python train.py --n_layer=10 --d_model=384 --n_experts=96 --experts_per_token=2 --d_expert=320 --d_shared_expert=0 --activation="gelu" --moe_layers=[1, 3, 5, 7, 9] --router_score="softmax" --normalize_top_k=false --routed_scale=1.0 --balance_loss=0.00428 --balance_bias=false --init_std_router=0.00633 --lr_router=0.000425 --n_head=4 --n_kv_head=4 --head_dim=96 --vocab_size=8192 --norm="layernorm" --norm_place="pre" --norm_eps=1e-05 --positions="rope" --rope_base=70500.0 --rope_fraction=0.25 --qk_norm=false --attn_scale=0.102 --tie_embeddings=false --parallel_block=true --init="uniform" --init_std_qkv=0.0342 --init_std_o=0.0 --init_std_up=0.0342 --init_std_down=0.0 --optimizer="soap_variant" --lr=0.00393 --beta1=0.95 --beta2=0.95 --weight_decay=0.086 --lr_head=0.00417 --grad_clip=2.0 --warmup_steps=200 --schedule="wsd" --decay_fraction=0.272 --decay_shape="linear" --final_lr_fraction=0.1 --batch_tokens=[65536, 131072, 262144, 524288] --seq_len=1024 --doc_mask=true --train_tokens=758300000 --steps=3795 --dataset="wikipedia_en"
Below are experts of layer 7 (counted from 0) of a mixture-of-experts language model. Rows are named router (the router's row for the expert) and show model dimensions 0-191. Each number is 500 + 50 x the weight over its row's rms, rounded and kept within 0 to 999. Numbers have three digits each.
After each expert's rows: "comes before" lists some tokens at least twice as common just after its tokens as in all text; "raises" lists some tokens whose logits its average output raises strongly, later layers aside. This comes from a sample of Wikipedia text that the model never trained on. Tokens count by the router's weight.

# expert 64
router:491470404526607593395519562551461567554489425579465518564458559506468565469463470500413524454489513453570460561403564524459491536442419430472435443515431461523477458570530543576530514458499456552510483575411434418470449390421512489621510496449507524478544490534407526554463481486537496477486502554510575520527501536557435513578535400549521452450442490458439537501429555425470553539542562486416507512486572457397489627523485521562519556544490477512455445523438512536474405441573545436431444497538534509490507472526580558493473436431535543517414491601459524524494426545440535407
comes before: "6", "5", "7", "4", "8", "3"
raises: "7", "8", "9", "hop", "6", "5"

# expert 70
router:511436393473447551562472468525559524440526570409497463449420442570557459489500479432517582608458550524527508470545559559517491553488595519496564439549467457506491496459406542459522469491490519589561465493450495523446572520556513531526404521570585576443484484442557487569524519472522550543559535537411622499493526445547490524587580475388537548445543469498477467542561495495461539506441378373506426513428580442481517507462506530551541432485582414508482454557526541558459471466541505450614563439407521469483544450406431546510514505579521523475610509464496494516499565541442433505
comes before: " of", "s", ",", " and", " for", "ship"
raises: " at", ",", " and", " of", "/", " in"

# expert 72
router:530485555423469520398447440531373572457501497472483558602381521478525489537542456603483496572538515469497491451562526539401473503509484527433539488447407536500567523433502479502490523492460510559469455478553481573541461446528475455473428501464556524451475484508400463514465515458536504558495469444509477509462557490486483452545548514489463484421527516532485498445564466569621483477511577521442459476520409471506557624432501537490525536463486524511582493528581439522567523458513466420474559445444506474619524505518559461488464401537539472455577413607563523488533489556481447410
comes before: "1", "2", "3", "4", "6", "·"
raises: "2", "1", "4", "7"

# expert 3
router:542537519554469444482450509470608463481489498463521530515522459485423538531432524424497487471563431478508469547502454449427474583499523573523564465555525570577484517552546487438552513527488498525524518449562459467525545277517453536465549519581469508551563521553505578449472467531527397429527500543570556514499544519544480551509548415528555563564574482461548487532512449492509530478481577429493430467441550488487457668487516448521528489508437551450437565523464550440503449403571525453403573528545431555482541524460456396562522565457556511517456433597545594559480424451466534435
comes before: " |", ";", "%", " (", ")", "+"
raises: " |", "\n", "."

# expert 12
router:481501422390466584474562477567416551483503486414402467423532478427518542484552476475497455536476578514502418544528518511387485491511465413505469566505501473563528448496511543600570472564436511561459511537551585510560493452483561443479476531433500438458463515566401553495421484517455523516496475378420461431485494499517462540477443578543416451446513498513443539491498565554463512561458569556446531476485429547477501514466506438527464524597545466432453434474507471549475456547597442415593445403529555550468526480438528516555516452513478422504475596561456512457502609539440493409
comes before: "1", "2", "born", "age", "aged", "S"
raises: "possibly", "1", "after", "2", "al", "from"

# expert 11
router:489477464445584401597572501513442405509467445440484494608501572468483599470584461438522567554418454554510435459545521415557489454440590477426446517516457548517516452478447443538477444507531509480479468531545472418575392542477530463491480437538500479475508459530456577484522503497606542490444500541581471473544514451510569452490474531429486457579424500457498422505476629439514528393503415529528568506443534506556499493478465516536415525522482392500484516483524508556555467588507470526452563415547550542558509455524524508549457550440490468496344525539453619510608491491556510500
comes before: " the", " to", " a", "t", "st", "f"
raises: "side", " the", "grad", "to"

# expert 65
router:595438459452515512421460545444434538431532485517498518438498466515465508525521511514462495454531451538463409405565457543511496540448498542469526542510515503577559457535463496430567479497527513539542416422489498578464531312520493496462451445492503552475459490458482521494450510542548520572583531466543439468472522475581568448463482493542580477526566440433511473538544448501502559514500574474424474452458550444506477623461440534537466494459464539429457475547489508444460390426540547554522583414593476558512614454475534515444538441514570504490532493611478481548439498499454485408
comes before: "1", "0", "2", "3", "4", "5"
raises: "0", "1", "3", "2", "6", "4"

# expert 29
router:634558511516531442416499563448396549520457530527516583540519605457473554484501474476531473490578522412460549565457501501408540577490596513531509458477518506594565555541531485481511462432512496528419408508513559550479524493549431511560560501559450511592452469539406503464549509536558482472529521418481546512575523610492493463395545486568539452508528441527493471497600470481437494469457528468445472634515455493528497574445483561491502536551505526510470392582473438471439605488575507432448456541502530488476455437480459397447503462444522464449423562622496496498543421518469540530
comes before: "0", "–", "9", " June", " January", " August"
raises: "0", "8", "9", "7", " August", " March"

# expert 89
router:538461457579490544495564563497544520616452482522535584523513520540554484468448587514595522510505521576448491487535471540494515538503409457400489481522466445480523554543557440439572520543576518531468493554481567481515478527565513505434528424478517515445535613602599491514552546456479456528528455421506489436436558497561481475479611599524495536503427515491559550473451486495610557437436396436527549474397456419471529568505478563528450533497458468385467517496457503552453551586543535538538495435535436550529515502491534497467567451540532588497424492477466505506456472401496440592
comes before: ",", ".", " ", " of", " to", " as"
raises: ",", ".", ";", " ", " with", " to"

# expert 53
router:548472495414479453497431549558494442527500492464534425444407443511503508570548469486529517609496482548471529472365473481516578467532367490528517443477490543575425498534507495470525496492464505554529521471562435503604394537500487470624491411576448573520471493459484493522542560475488429512437522532509603461561472477438484456538555479395451525464485532476445445459502560592506551487506400480574521541397587552539468624485584557502573415493528468572548465582476500518522463423510564484577576530518542462462506516587439507579475556566493495493617510473531570558521530487444466367
comes before: "ed", "ation", "ing", "ated", "ment", "e"
raises: "ing", "ed", "ung", "erie", "ating", "é"

# expert 86
router:561493522537377384421530513421461571453422560544460574592525483478494534573476490431546419459572424542530456538423465479465519564553547555500558428504425578534483509459486443524426512440547493574577473462457498463493537494543469436533463499536518517523563482539449385473532464517487510423398455458550538528511500592485411574487482411461531493552531546477503469507451477522535551424426493511390477502460459521491581571480497519482561395586418569484423470578525507491451476444542450515388513557508547494517470537480628403504591428375505505469431471590598501522503475456469490520
comes before: "0", "°", "%", " km", "5", "″"
raises: "0", "8", "9", "7", "3", "5"

# expert 40
router:525539507559606552412568516549414577571468455506449552590459539511480561458470576595456426458460491400481499557444541542420540489458479497502429431552524507504491490529526545597469469475516520510499410532432494513551541395458463501621511519489483540522474465558418635493526498553548492447453532554548553545572481515433460491566599469549515466436486458525485495512467470506460557494384599487410471578433520532480510576508466547438496506531499379445439401445515476548472504450518558392490470568503528533499489504461597550525530407462567597474443556613484513441483501457418411577
comes before: "9", "8", "7", "6", "5", "st"
raises: "borough", "9", "que", "8", "ca", " episode"

# expert 92
router:500573563573448565431514465566495546569405472516449574610452446489512503464488497405541554475454477576573541592468444536397480529545514500566453427519534537585532558448535484495461516516515521560467487578496542485518534522529459554473483520548504479561589509564446398528547549431560483436388491466531551523507578499489458515621442442486567549545461532492447416390434458424525491458475552527433474420483429467479502538500527588478552500570551564441431545434458478494436523536544530448402489538502539442486445585481508365500568412489572477442439542511531504438510514403475546545
comes before: "0", "th", "5", "7", "8", "–"
raises: "0", "8", "7", "9", "3", "5"

# expert 62
router:521533489502472537533388452507428472485442439452474539531557502437478558495398550527511498593563537546494445584485517451479489543406460489514515452435513411541390448563450533519491483547439458567469538496583534429542530324495572480419447546476513568544494483482473569458419520462500540482567487451485582531565519536450489514505440480556501429520550502417612370463487525590451562489505595472459550481461583456519507462475579543550534512417527539554597545513459613591552463512564501547549503500521381515460476482384556572500451414510490457441474453511472494568495558408475579514
comes before: "\n", "-", "|", "=", "The", "American"
raises: "\n", "-", "Man", "—"

# expert 69
router:481422581545461584430465592467452445511471497502566477518449455418463545575467483499509400426417496478426467461433452493532447418444435537487487525441591555551429514578459474442535522565480518488548499506473485587420543511523428524455504500519436545464577463510461559451521457553540508463557492565560548512490494388524566557493385582569518560508547478492527553548500476469531494546532561429487570424510568552452451497454427490528511572413454558488396526425475512453512480489447447551478573553581467619482590453490530447557541475512461467555389461519447423511402425510547580450
comes before: " ", "\\", "}", "_", "$", "{"
raises: "R", "n", "k", "g", "p", " "

# expert 34
router:491490456464492529522497455476567513460541530450497463510432511593599490515500517605486528526520550549509496490534547526539475457525460533538452465530511440504488422460528490538482539561519502538538539593407464516585562493476482442406516553537452397526509558517566417506502466481386459511425518422449462448545465464446469386473498470548571501543493592428507589412539484522567544492429525500530486494550399448550609536412540550490471490478524581502400525520395478505507461441567486497528462578493440470507585520447449467422490507480487558490470488487569516526432531467438524602
comes before: ".", ",", " in", " of", " and", " ("
raises: " and", ";", ":", " in", ","

# expert 36
router:552567507555427521403459545523497397489444492582459556562441465449551483551418536407559561486554549589527507563470449525435496557465450472437536446462556531587558531459526420437398525569506540497459444532455484446521492457527497543491477443455442540533534465521574453505475512517471509496543440401551552500519505526478471490541574516559472579437427557454433488423449520529499552518469567421458504444452541497437499544487557577496484486588480490454444546427511508562499523530578429496444507533568377471526524551509513429491592420550577540454437494465401472491458509400556483577
comes before: ")", " |", "–", "),", ",", ")."
raises: " |", "\n", ")", "–", " –", ";"

# expert 81
router:512514528426504497500492525447399498462453591526467511419493428470466497512528486488526497443422472582487407532400433469575484558495492574541487560496510530578559445507476451481531518493549489443555427465494471423500555390568488462499433446560508535586566505480447530531559497499507499517454430536523483482495536434541404541452472582583544451474455530514441519522496552586494506408492579466558506446464512437389539435510509431530439558474572481500429545488608504474512445461426412566432507557544429562572583505513474475540586515538504513487408436497443493526462435496389513540
comes before: "\n", " ", " —", " +", " −", " MP"
raises: "\n", " ", " T"

# expert 20
router:557388470496497477437502560361437613462469583472535418424444507453453551477468536511448467428464490537480481455393490478421504539469520480505582433548520445511561397540453455515528450490503427553571492430407483530564505401479467538548442411456525421515501454528437530468438455491446546508586485482485515508560460404585442514422502462552437388576502571530499576568591518564529513567523511488444485480400517463451558508645459441507506420558474565451452494523457556486441465451507532439508551472539489519486452530474535572534496464436586539450442426545459518463510515546450603449
comes before: "5", "0", "3", "4", "7", "6"
raises: "0", "Turkish", "Administration", "5", "9", "8"

# expert 55
router:508541497557529481546403533458568466527435458459504559460499543481509585531458530557443571377445500490480467529515450575483476621481470466529474540501571470586498428475501534530562444497550445421446521542409469458502494535531516448549527505462400543510437481546508413468399476496459525465595517466495508474569394525472620449521523573536508491506481432550562436436527510524426552476538508459515563508470620523532451478495405562548451544475473579524394552524448636438496605499486464498514536499483578415437474460450466543462515483542467491524463508495455456572461491427499521574
comes before: " by", " in", " to", " on", " at", " as"
raises: " in", " on", " to", " around", " as", " with"

# expert 87
router:631585573451520462440518521464474580478514546541582585549423480518408561494496583449550506438540378442471503527405476496488483539454550525583522473528561546550586496543514497441567478446450491551457428431512461478447606379529479517525407483522467475579498520539439508433524509516531416458512503483476537509489557541572404587503430432549534447541502441508531518554486487520441486484490593473432455516462536560567557596478458554529458518518515550481409562544444485448470519477529504539420561590525531536570485498446566466547562440412576475509413518605561490558514467476397565432
comes before: " |", "–", "0", ";", "5", "3"
raises: "9", "8", "6", " |", "5", "7"

# expert 67
router:509439544402504586475445478519512523602476478400433545507469527461470471586507524530524442513508472532580555430468576507388505407443502524510487477422505610507452512441471622524487504489495436575442533609559563546491474525469478510400510463423483517604492478505454446581497522539564551566476502431444486435472474549498438602601539557463428450465550477525503562454475492509431448489523623590458518467490470400428510574505454574519490466450569530462565402372457478499507567484486483474487518442471517525504539511596460571536430512500527523484414589437427507468458523494530502456
comes before: "s", "The", "t", "S", "A", "I"
raises: "s", "ll", "The", "ever"

# expert 68
router:454421414588560467501551595539577515490517497499399537559475546478485489445389496507462517462533607456444544523453433553403546564524508466541586486536515473547480506478489442518488522564539461592420499526420564478536582503528480503474565476570567471556455503508572477435519521513370528467483438433533487444560530533546530438543590453535597535427509560504564534443471473510499513471347530491568428519406417453551441567435531540484442561560412455470414584464445534494455611547520510517487483585492368496492429538416468509471503530558478514475430482452466394533492432452527573589
comes before: ",", ".", " |", "\n", " and", " City"
raises: ",", ".", "\n", " –", ";", " *"

# expert 91
router:473526593470477403496455447468583506445514604512481486449521486458519463537475487542503434497472382601448466531399494501534498531424515538440451477450492483517540507511557467539463523539483461484586506525442489456535550502574481462446541438520479444471614462539467433482485530498367419441480425511478451439417518445515540557506537526497462537515462543402516566554440481568615493521488426466427556453502517506458562561516474469516416548556454524472494518473563612490493471431455508535457561540529492466573550542423535375577581443372493455521466480504501518564502480454491447551
comes before: ")", " (", " |", "^{", ".", " mi"
raises: " on", " or", " ("

# expert 23
router:547472498549569516570469504436393505440493476511468522477569499463540567559533605397404543643459496537509498443573511537529477551442475496528469468533526537526488477521489526449479482545514440587461562528595541536459472463460455447467523441469446556553458492468590546477436469477572482497585492409471517516584446552473587572483484472573463469494505477349505535436523493505429542480460573408385542498610487498519466441436506483487502521440504486544565462480531561597493485545573439549487551467415433436497584494534482485531456420522493478493445479455440449512435488526481462536
comes before: "-", "\n", "|", "==", "===", "See"
raises: "-", "\n", "==", "===", "Other", " "

# expert 59
router:559426526491453537504509485395482545491420500495496432449589441434536468562447599463512555601516468436510504436494460430478558542585536471465463457454563515544492496534560587581591474484431461546482548574611524465421525403480489489418585443576486558560553483552438566447516473417520502456592473462423553550510390559454490522473575562548496532569450480467486484505507459544474524529406577485415512511460447547557487464479492524488599540525543564447568450557558581536522455465528423381576423446570463491505524507531485536484434389497446467470450561470538502501428431498525421487
comes before: "|", "==", "===", "The", "In", "="
raises: "|", "As", "After", "===", "====", "In"

# expert 58
router:564460467471550508471521438454473540472542533429494435443485464474570417450594433527452548469525522498554526384515546501439483574585490425469622460525518530532504369487450510481509488558545524563433489558457463540527579405481523499535520466454602522643495499537405529462425486465477475523453547409420541467580519508469429462571558454542417492552570642539473565544607496495453416517455572491554538475523536498430622458528484527578532528455510579489455492519584581560567454541549465542458536438457391578545487540532460470493533531493540504457441489460486495502442507552409437532
comes before: "\n", " The", " He", " In", " It", " She"
raises: "\n", " After", " The", " They", " Since", " Dur"

# expert 39
router:511491534430664500571500517531541461546561422506504550509521508498483493451501488604520516480422548465454597533442532509474485410479452462515527469503564484518548524501495565509477497418511497524478517444462472633430566523546507470506426540429519443467452462495398426513492522514507458565568513480424458528444558537517544443509417484569526512520463559491554502581562580506604529557509534579398555450510492463544488596451468551524452548513402549516516531393546552460460454572493529435568544499379384451522421466430441499474518440559479441498498489543519427533492541445440535561
comes before: ".", "PL", "I", "X", "T", "V"
raises: "I", "R", "."

# expert 73
router:578435468406561625473455496375425545476538474493507467423538444476549443540524511505505562561445475501530571499419462449513476501600467518399434437530554533553537490441405590566523517544438456521564560586549465571413474419454527517432582457480457514524600494506454533439510505497543504411486457438473596509506442477464482450505509540564484589553446540602430555448481446524523532464444565425431462482538468583471500460404478472510541527451492525509505449517500594599518578508556440489564582513418447561532554482571473489464449454420501555493408496450462452529417385548452481489
comes before: "\n", "|", "-", "The", "|---|---|---|", "In"
raises: "\n", "|", "Section", "Since", "In", "This"

# expert 78
router:533436462441567499453507494402439576425542601546460563499430451500503534499569489507501490438457508548503415429498423548520531557452548551442531506494448530525571383514421417528537512494508439523508428461446467543497552411555507425563472417468548429442482462508407462540479600516565541569466463528528420444467533407575460454526470543522477521544510528422490530549504470542457546464502560417444520472458581566410556641451457615489428507488508473475520473549561541491433476455418497494490552455516527518547573493506586496488535460552531484469493431577456530521478473544412478420
comes before: "1", "2", "3", " |", "4", "5"
raises: "1", "3", "2", "4", "5", " |"

# expert 42
router:529535463501512584437528583555478591611464451556523483583497493584527511458415539486446501446431543561509383553474541478398531553505505426540441499500559449506425485483477538524527488472537491527447376569496493410549543459441478504477555567562497519533522659563483407511505480511546527469467476444478557517537502590466408550555475460532522514532433459497498535465416539473528502529521556523436516569473529504445541512467442516500621542582553583506457434539436584452453527516536493517441541546570527477443457460422599501515581409548504463486407478637407527546550535433451452495
comes before: "1", "0", "2", "4", "6", "9"
raises: "2", "1", "0", "3", "6", "4"